python train.py --n_layer=8 --experts_per_token=2 --d_expert=96 --d_shared_expert=0 --router_score="sigmoid" --balance_bias=true --lr=0.00112 --grad_clip=2.0 --batch_tokens=[65536, 131072, 262144] --train_tokens=671000000 --steps=9267 --dataset="wikipedia_en"
Below are experts of layer 3 (counted from 0) of a mixture-of-experts language model. Rows are named router (the router's row for the expert), gate (a neuron's input weights, with its number), up (a neuron's input weights, with its number) and show model dimensions 0-191. Each number is 128 + 24 x the weight over its row's rms, rounded and kept within 0 to 255. Numbers have three digits each.
After each expert's rows: a language model's description of what the expert responds to; "comes after" lists some tokens at least twice as common just before its tokens as in all text. This comes from a sample of Wikipedia text that the model never trained on. Tokens count by the router's weight.

# expert 21
router:103118133111168146106117155162125137136128139117179122146143151115109138096149103116131122130100115121098074135111085123136143135144109151095088120169130119132126124124129207149140133151146128103147150111108156126105183145131117153080097133149139152173116103117176125123124122108156124131105100189170104144101091127150113130104121151053143137147120155155141113157160152139118119135146143117106134175081145145102105111123139141119156157107123146144112110132128107118125128121141082120103157134137138174142162178132106125121153193138115108118125132117154174103136111089125100088
gate0:100114158145126150130125120095127116115132154139133117125137135114159103085123122137133152109167163102128132134131120065150071164148110159122112134089083105085150136115139087130169095137118098116120127149158167114093124125149140128172158129126149142134128164137150064144099155150156152168127100114139145156105121095115090099150103125141113139132115136136128113117182083122138094099107165106095089103145117095088098104177123114149099106126143130151153127113106157151131152095130111120126151113158134088168108142109120087141103114148099112172119117143116134095119153138148164175
up0:106131135150115143141108117120128113159104114114115097135126111162135123118091103097140162097161136099086124129106166096151127139112159110092123094089134096098134158114130129107146121089117130148115116099112113146158140105127099108147123089115140127141128118121130141130117091136118128134133142159119140129133122149094130079105151122119144130117102171182142121157123102137120155149165160083125084160131114130176137122142142153123093203150080169075109130123119136086090152119179143088129097109176148111077155109117147100105185131121139103156117157154155143151155137158151123113
What it handles: Ordinal and ranking words after "the" or "a", such as first, second, final, top, next, plus closing parentheses and quotation marks.
comes after: " the", " a", "′", " The", " first", " his"

# expert 45
router:136115146103148145104133139133105111104114110121141162112134122077100130098130122135143138154088128102129079114123105122146132099133113134080118115146131127143091109112139172119139143156151140098159130121118152129109140103108134143086114132107107121143108105129119126120159180170154120158133134164155136130129101154157111150121122108076125162146125123148123098141187179118135117150160146162116156176076134128078138105108141134143157143107130146136108095114147122110138119090159146130098145143161161162144133138122145115099139212122113113097146115110229152104115139098141113097
gate1:158135143118116128114150103162113097150106098124122136111120115111144145156144142127203104137150141069147117072068172117138141142129125110132135123123115112135179097132112129103138091112165105158118149173163108141124141119091141119123112116112123099061140134091140110116103126140133106137129121092135114100136125131118105103126116125146098114095101101144133107091165145152165121142105151148096161169108136153112165099137177129154158120154156144110126118117143113110118138145155160115124149123118099139165158090182090137144158151124142113139143103092114168135129074068104141130
up1:102120111147138124138093154096146150108131148134135139145131133147106121105110105137088143135115111174105141204168098139120103142099116128140129130145150131123086138117133119115143151130085150102132096100099142101123129116155111133142140158154109132188110142171134150140141144116117141152121142170113144155129125117143138137115151128119142155150134161111122152158082100120083139108143100116156078109135133104139080168117084118095096141105085121145142136112115151155113118117089078135145109133119143120095102169079187118115093084130110143117128154172120093110135186187160130115
What it handles: First capital-letter pieces of proper names and places, such as Mc, Wy, Haw, Charl, Le, often in lists or tables.
comes after: " |", "|", " in", " at", ",", ":"

# expert 35
router:163106134130165136158152130139099126121108126117168154114156108095122153111126112138131129158129125121149098122105108140155137096137151089114075136141135126122122125112169183085164114140148138107150120130099157119112146085154126137106126142122132160127122112126189098136152168130133104152132141193172103148122088137146151111096126117081156161180138134163164130159161172135128114125134137159136155155080181093087130143090130153104131154099148144123131115111140109134123122121124112129116154110136181157109134137119164111112160164146096111107154132118173177116146152112147084125
gate0:152126107147151136149143127118147140094085120108098112112169099125143154126144153133126139116119144162130152100142117110082109120160145127148079182129162104131159080129114122125155118169132115128137084106128147166145156099158154111119121104142198105167150136100133145155139143120103171094148119140147132122148118100106105133126158113117124133156120104127130100140134134120110100113141092156102111070130132095164171122112071158085114123120148131152143064122125159177171096145139095140130158114112128135120100188155139112130111107108111135098118121146123146084089160133117110120
up0:116118107103221092136156150153119101124142099115140161114124109135128181122128152157117087145101108115171163092126098125132095136149163141128140116153140134127133070103114113145141117100159136105095166175156140155136111080136141136111137147187117108137117134103138146125107134144143148111112122164112121111155180112091111170107132116129087131151145124123116087145132078117105149145126109139178110123150144143093129112104117147108103148104113121144134122161095163140170163133109114128154122087146114134132132089144153139118115136136189123117107148159127121140154142094116079154
What it handles: Tokens in infobox or data lines: coordinate separators, °N, UTC+, Area:, Genre:, commas in place names, and female in census householder sentences.
comes after: "\n", "-", " /", " •", "°", " It"

# expert 3
router:138122128120149177128136155120112099104116135127154161084148168084105142102136119157128123145113118118131110136134089131158148112108115120113071112144140129145081108122133152119137112161143153110148135116111175127123141131126135148081107133132098140113117099114147121156123139165152116122136156214180125152111087162158144093096113150074146123125137152160168130157199154155112116140173135131115145145088161142129123115104137157120145164128113148137141118128132102117110124081134159146108174141151121146139177121121128137098150201141110115103137142123160174134156123103122115126
gate0:148124073135095151140128146155099097112096114167111174108141165107139134152091128188124194109151133114147139145142126152153128133144128137140079113112098131105162131103123138159147127133113136167124057168109138153140103166099106120151088086170084141123144094149138131158148135136079146124125124151105084154116141142114132129130121142122107127129117086139153125130113129173106126145140144112143101128172117115130133129130149182116167128142138171088102141127118112122134160107150134148152147078115142113150138112092133111145161135112133144107102143145160116101183122169096151109
up0:092107111138139179121138143121095156113113103104148135114118104100138143100121106110168137142118151154172127134135130176142115170137175103122121074120150146086140121122098123113118129108111131102094162137132121109106068117095092137098117136090120115137112108138127175093152146144159117165130163105130144098095162107146095122132144083160108171125139082124109139084122136113116123101117135113130136170110083130111065144147116097181092156137145151104135137091110156133158114140144160119126113151140124126170153142145134136145110156130117157090164107116119076082100125129135128150
What it handles: Country, state and city names and nationality adjectives after "the" or "New", such as York, England, Texas, American, Kingdom.
comes after: " the", " The", " New", " United", "The", " South"

# expert 54
router:108138149104164140126120120116127109142117119142164159102140151090118122108111114148132138149116128103136092123142073118168133121128127112071079097170148114132092113150144187143122139119137130117148145087137136115084135108137111139092082135146122155132097090133104116153116166178139121143144138173176139137107134154146133125110132139063129165145126153169146091146172146153129125158136140154127132164076176135080171122092129139119138158107114122148113113150145103112143156104127137084100174122117169141127165123149114144111161166124137113088139115144137171134125134091136097138
gate0:112143131123114150147104177107141140142159122145155161097111117127152108137125114113110121140089153119151120154148106145128159106141129124143185155159107164126110099104169152151118134115132123138125150133142138098110125146081130143076115073154100122141134092144120100134115173139111168086114111099116163149169096141129148124087105132114095127089168109129081104099154127135117104135111168146171163125126143163100098094144139147175139127150129121112155163120109112118148159100123097114154123092112124145146125184109162085116160112081132117113146137082131119092116112095104159165
up0:104119143141123135172149114135122068123132125149058106131155120100144112179136159115157119130165121128103116126122158084139119162092128093144145111102195120120149105100117138113109117129109147146124102156131092134147125124129116104135143111145128139152128119135121115109131106096158113124157115139131150089105160150123116126193110128121144149157083172147187134115095077125145183123137102114071108134143112149140144137150129084112139125114157137126165105080175122159171126137167112132106152146131132135134125096119095125142109124155143097106089165166155113142167144138137105099
What it handles: Pipe characters separating cells in wiki tables of results, standings and lists, plus field labels like name: and origin:.
comes after: "\n", " ", ")", "\"", " MF", " FW"

# expert 53
router:143114138124157157110138130134102115106129101111176151081157139083120139116123135160138123137121111112130082134098085137180142114121135089095099120163138121143087113120155179133148146143154137091138115135102151118105153133119132116088127119152116148160112120130158110164123170140145146138121151166158165123128113138163133133079108127091140174126120123152147102151163181146116117128163139147140158161098193111126114121110134134115173143111132133156130100130137096119145127098154121102110184134172117173139166120102141097092133136126111088113127151114198145125150121094133095101
gate1:151127144129098111116108150099109164144135121126116146153142119102103170124120128176126150139096164137125133131124117139168116103112137116137128159108142170173195141146148144156144153166149124128131138149112140156140119138140144121118109121144119155154162126112087145088132098128110121139130131175090123106112115130126175127180153161146095097145121090107094082142098153138127117123157130182129137115136122106097115124098078106128129154102148104179160060119153147097099103074130186102121131123108115156106126118151141075124115106096120127115101123148113153110146082162117104146
up1:103134112124158140145145107164152097112117138127142110116114132154152088134133129081122103111151089119131119125137139113084142140139117148122125091158113088085060124110119108093113103089107127122125125105138121102112135112115115134134144133113144102095093127144161109165121160128148132117129125085167129150141132129134086128070105102102167152118140175149161171118164109115133137134098128074130121135118135153154142141151179155127121096151105151076097192144104116157150147185119072162131123136137149104148132136103118177137142157158140133141151132109141107149105174092137154111
What it handles: Articles and possessives starting a noun phrase after of/in/to, such as the, its, their, club's, and = starting a title.
comes after: " of", " in", "\n", " to", ".", " for"

# expert 7
router:153098159117150149097132140144091119118135135116168156099150117105118168104120132127132113118131099107144073142135102116181148119122150124122098116164132137138102134111152169102124122155136137117141153106113169122122165111118125156084118132136136134136143120091180121148132206166165129138140145185171150161125041143156140147118156123112141161150146152139138096133141186152130124132164158130149134177089143103121129113086136130131139152084113137128132106136124115124097126116127138142084169127121168156108133121106120098124136197126116109143134141104172149112153126129117113113
gate0:089140101130159134123116114089088104088153107130132135112126128139113144090104128152106137149137156091124132118104136116124125081096111153114098151131102108154141189180130126084095148136123129136130112113085141146128120144150121155156126129129148113130148100100137113108141075124078107128125152126169079154094145109131110120082125135155135114110119116106187123139115095110122125113102184175155116158126119123114118095117106118125105113133158101140093134078126119090124090098101169096104140178119162173166137138130140107134089132110102108124098181105129131131170093132134123160
up0:162113158112099123138145139163174150160112163128134111139138132106137111160152137102137102104115098168141129140156116141135129185163139114139168098140148144102116072079118126170163126114122132119124139153177120108136145113102146112101145135134107144129109146152116151140133172130186149122126100124090175111166113149122143131178122121101123121148131138149074122119141156156136128128154085082110150096133141133150132159133156144123158152127101152119160112173141139160127169156158095150152119073140099079081115122140102147115151135145151146129148077154130126115096162119110138101
What it handles: Column headers and pipe separators in wiki tables and infoboxes, such as Title, Candidate, Votes, Apps, Goals, Nationality.
comes after: " |", "|", "-", " Team", " %", " Votes"

# expert 49
router:140104133099172143117150147145128098103105104141201146121130157090115139134131113146157108139092093130109074135107069146158159123126123132115116111153143108112127114137126171100150127144138141114154142111091154156083155128111110125109121146153102144149117106122190112168138157166144144140140157184159108146098117163147148111126129137098135142144126146151132107165165157155132106137172141151123142177117187122124121114103122134120139166087128131139099108131138103111096151099163117127121157135151146126135156122104130127135135206146110103089116101106147169115145129097112095110
gate0:136141134118070107157142110136121129172097100094126102165071075182154123142137139116155109171124158094093097108140107157118120145106114172150157108099133182138118091116108095141158140157180163122107142131167161144137099118126139101146136142161093127152108114162115132124158167127104126108144143112140128128107126142110107089114094134117085108096114134133113152118137120092087128123168114126123137053124139155124106152129119128081127138170152127123145170124124143088169126145146125144146130129164121126167141102097172107120110121142111110110127163131103147134113136095109111114
up0:091138126118146104142114106131146112121115120132157151111127146113115168160096162145084137149163150162132115119090104175126133107155104138113127151128080118122130142096126115152116080120147122130136123132174156131101127104052168131133130131110140182135115096092156117157107151125104118095091161145106136131148099120151093145122133132194132144081109106080102142097129117118117107143123078160131152122161107124155115098162134119154132146143099147161074148110075138106156121092112145133122093160135145111124128140125149123133163101116156116082093105111105127092116103105145135090
What it handles: Quantifiers and modifying adjectives before nouns, such as many, some, several, various, American, professional, previous, artistic.
comes after: " a", " of", " and", " an", " for", " in"

# expert 55
router:122112133093138138138135152140127104152123129131145139125121141105121160112136126160122130127107086109113114141119095117162129094127101146083117133132129128146060132109143167110161142164151136108144115121106152146082144126079126138116104124136124135149098128133118105136122135170152109141120124194129121126102136153144145148106100121065166131140140157184141110136152163126138118151161154119127156175082189133126153125102139156119159143109125124140117117135146103112124129077152152133106179116132177183117146111112110138127149213108135113120148136117191160112120140071127104114
gate1:149112119173136103107165184124134148139123149098097118145139175131119136125103110170114092108126158121163156146154148110105084103104147111176121115128135172157093124101100141124180128117167087102136136111085149134134124136136106139156119131133143119130123126133107136136131113096120149089113159074126091073106162149095121147152097117158165113157133149152114117166094127143101122112122125097112156146169112095125157114141125124127135130165074068126130145125123107120150126109093132094126133147080116132155126107118168144108165131127168121117117157131146158141138126204110131133
up1:119083152128144160095156163141123118105095141125102104109152167155157139108167135168150092127117131174133131116121160131116112157087095132162117108150151128084161075140076114046159134103085150088114111148137128122133107139137102119137145182107149155086140153120132129158144096130133156137132153113157099113132154092174080137138084134128117108131126144144111113156134141151112095106131154114139134177153070128134127148132157149132108109131138114127156128125118150133128063125105116128155086125115076117144127143130132132104160120097138085107107144120115133130138129110128154143
What it handles: Word-initial pieces in Romance or other foreign names and quoted titles, such as de, La, È, and opening quote-plus-capital like "B.
comes after: "\n", "-", ":", " by", " de", " '"

# expert 46
router:157116104134170171151142117143112114122121140130143115090124110080125167120122124139127119130126129128132087147118103142161159088157129141093108106167145124151094113121128182111127135123142160142144115106102131099116151119130163119073105129121150146127113079106160116145137165144127100148114132205159114158108086140150131121115119147107152115160154123167118107161145188121122138101152145159154158175089207091113098141114144131132168138115141147104113099145142074136130127114135123152084156126142127157119132142133130096127120143152125106119159107122177181125124139087121112135
gate1:166099135109103148146108164086170119092120143117133078138128109095110120097166165114138108126177127139115136135114150123118098136142113185124108152169139073136128137143135115140141110085150135154075147132132109110121168084144164127157140105113127101093120157161132148105151100133183113101113171143115094168123156181156117148155138139117128120097108110086121128141114110162143140128082139151102142130156195126167116135147153128117140110146122118143138098106119131130128112155145159139079115130135105102106138135111100105101132091127137075130145075120109107122091126123151140122
up1:101138171148121093124112097204128138128130125139131133110124155146127148184114100151135097143100137149163112129118112162153126134127174070152158110083123162156134138090114106114135173142143146127181110122154152131129120141119109161096116140164120136140124145154152138138142115136099144146128127109126147110150161069096140109101132121160108125133135125177133116098129150076124096141169120100126130088122055130135136171143127159110127134105120165171115176139146109123138159103114102125168142122137104137138124103080106154129102142110106149153095173110118139135123115090098127158
What it handles: Line breaks ending infobox fields or headers such as Personal information, plus field-name words like Full, Known, and coordinate symbols °N.
comes after: "-", "\n", ")", " information", ";", " (0)"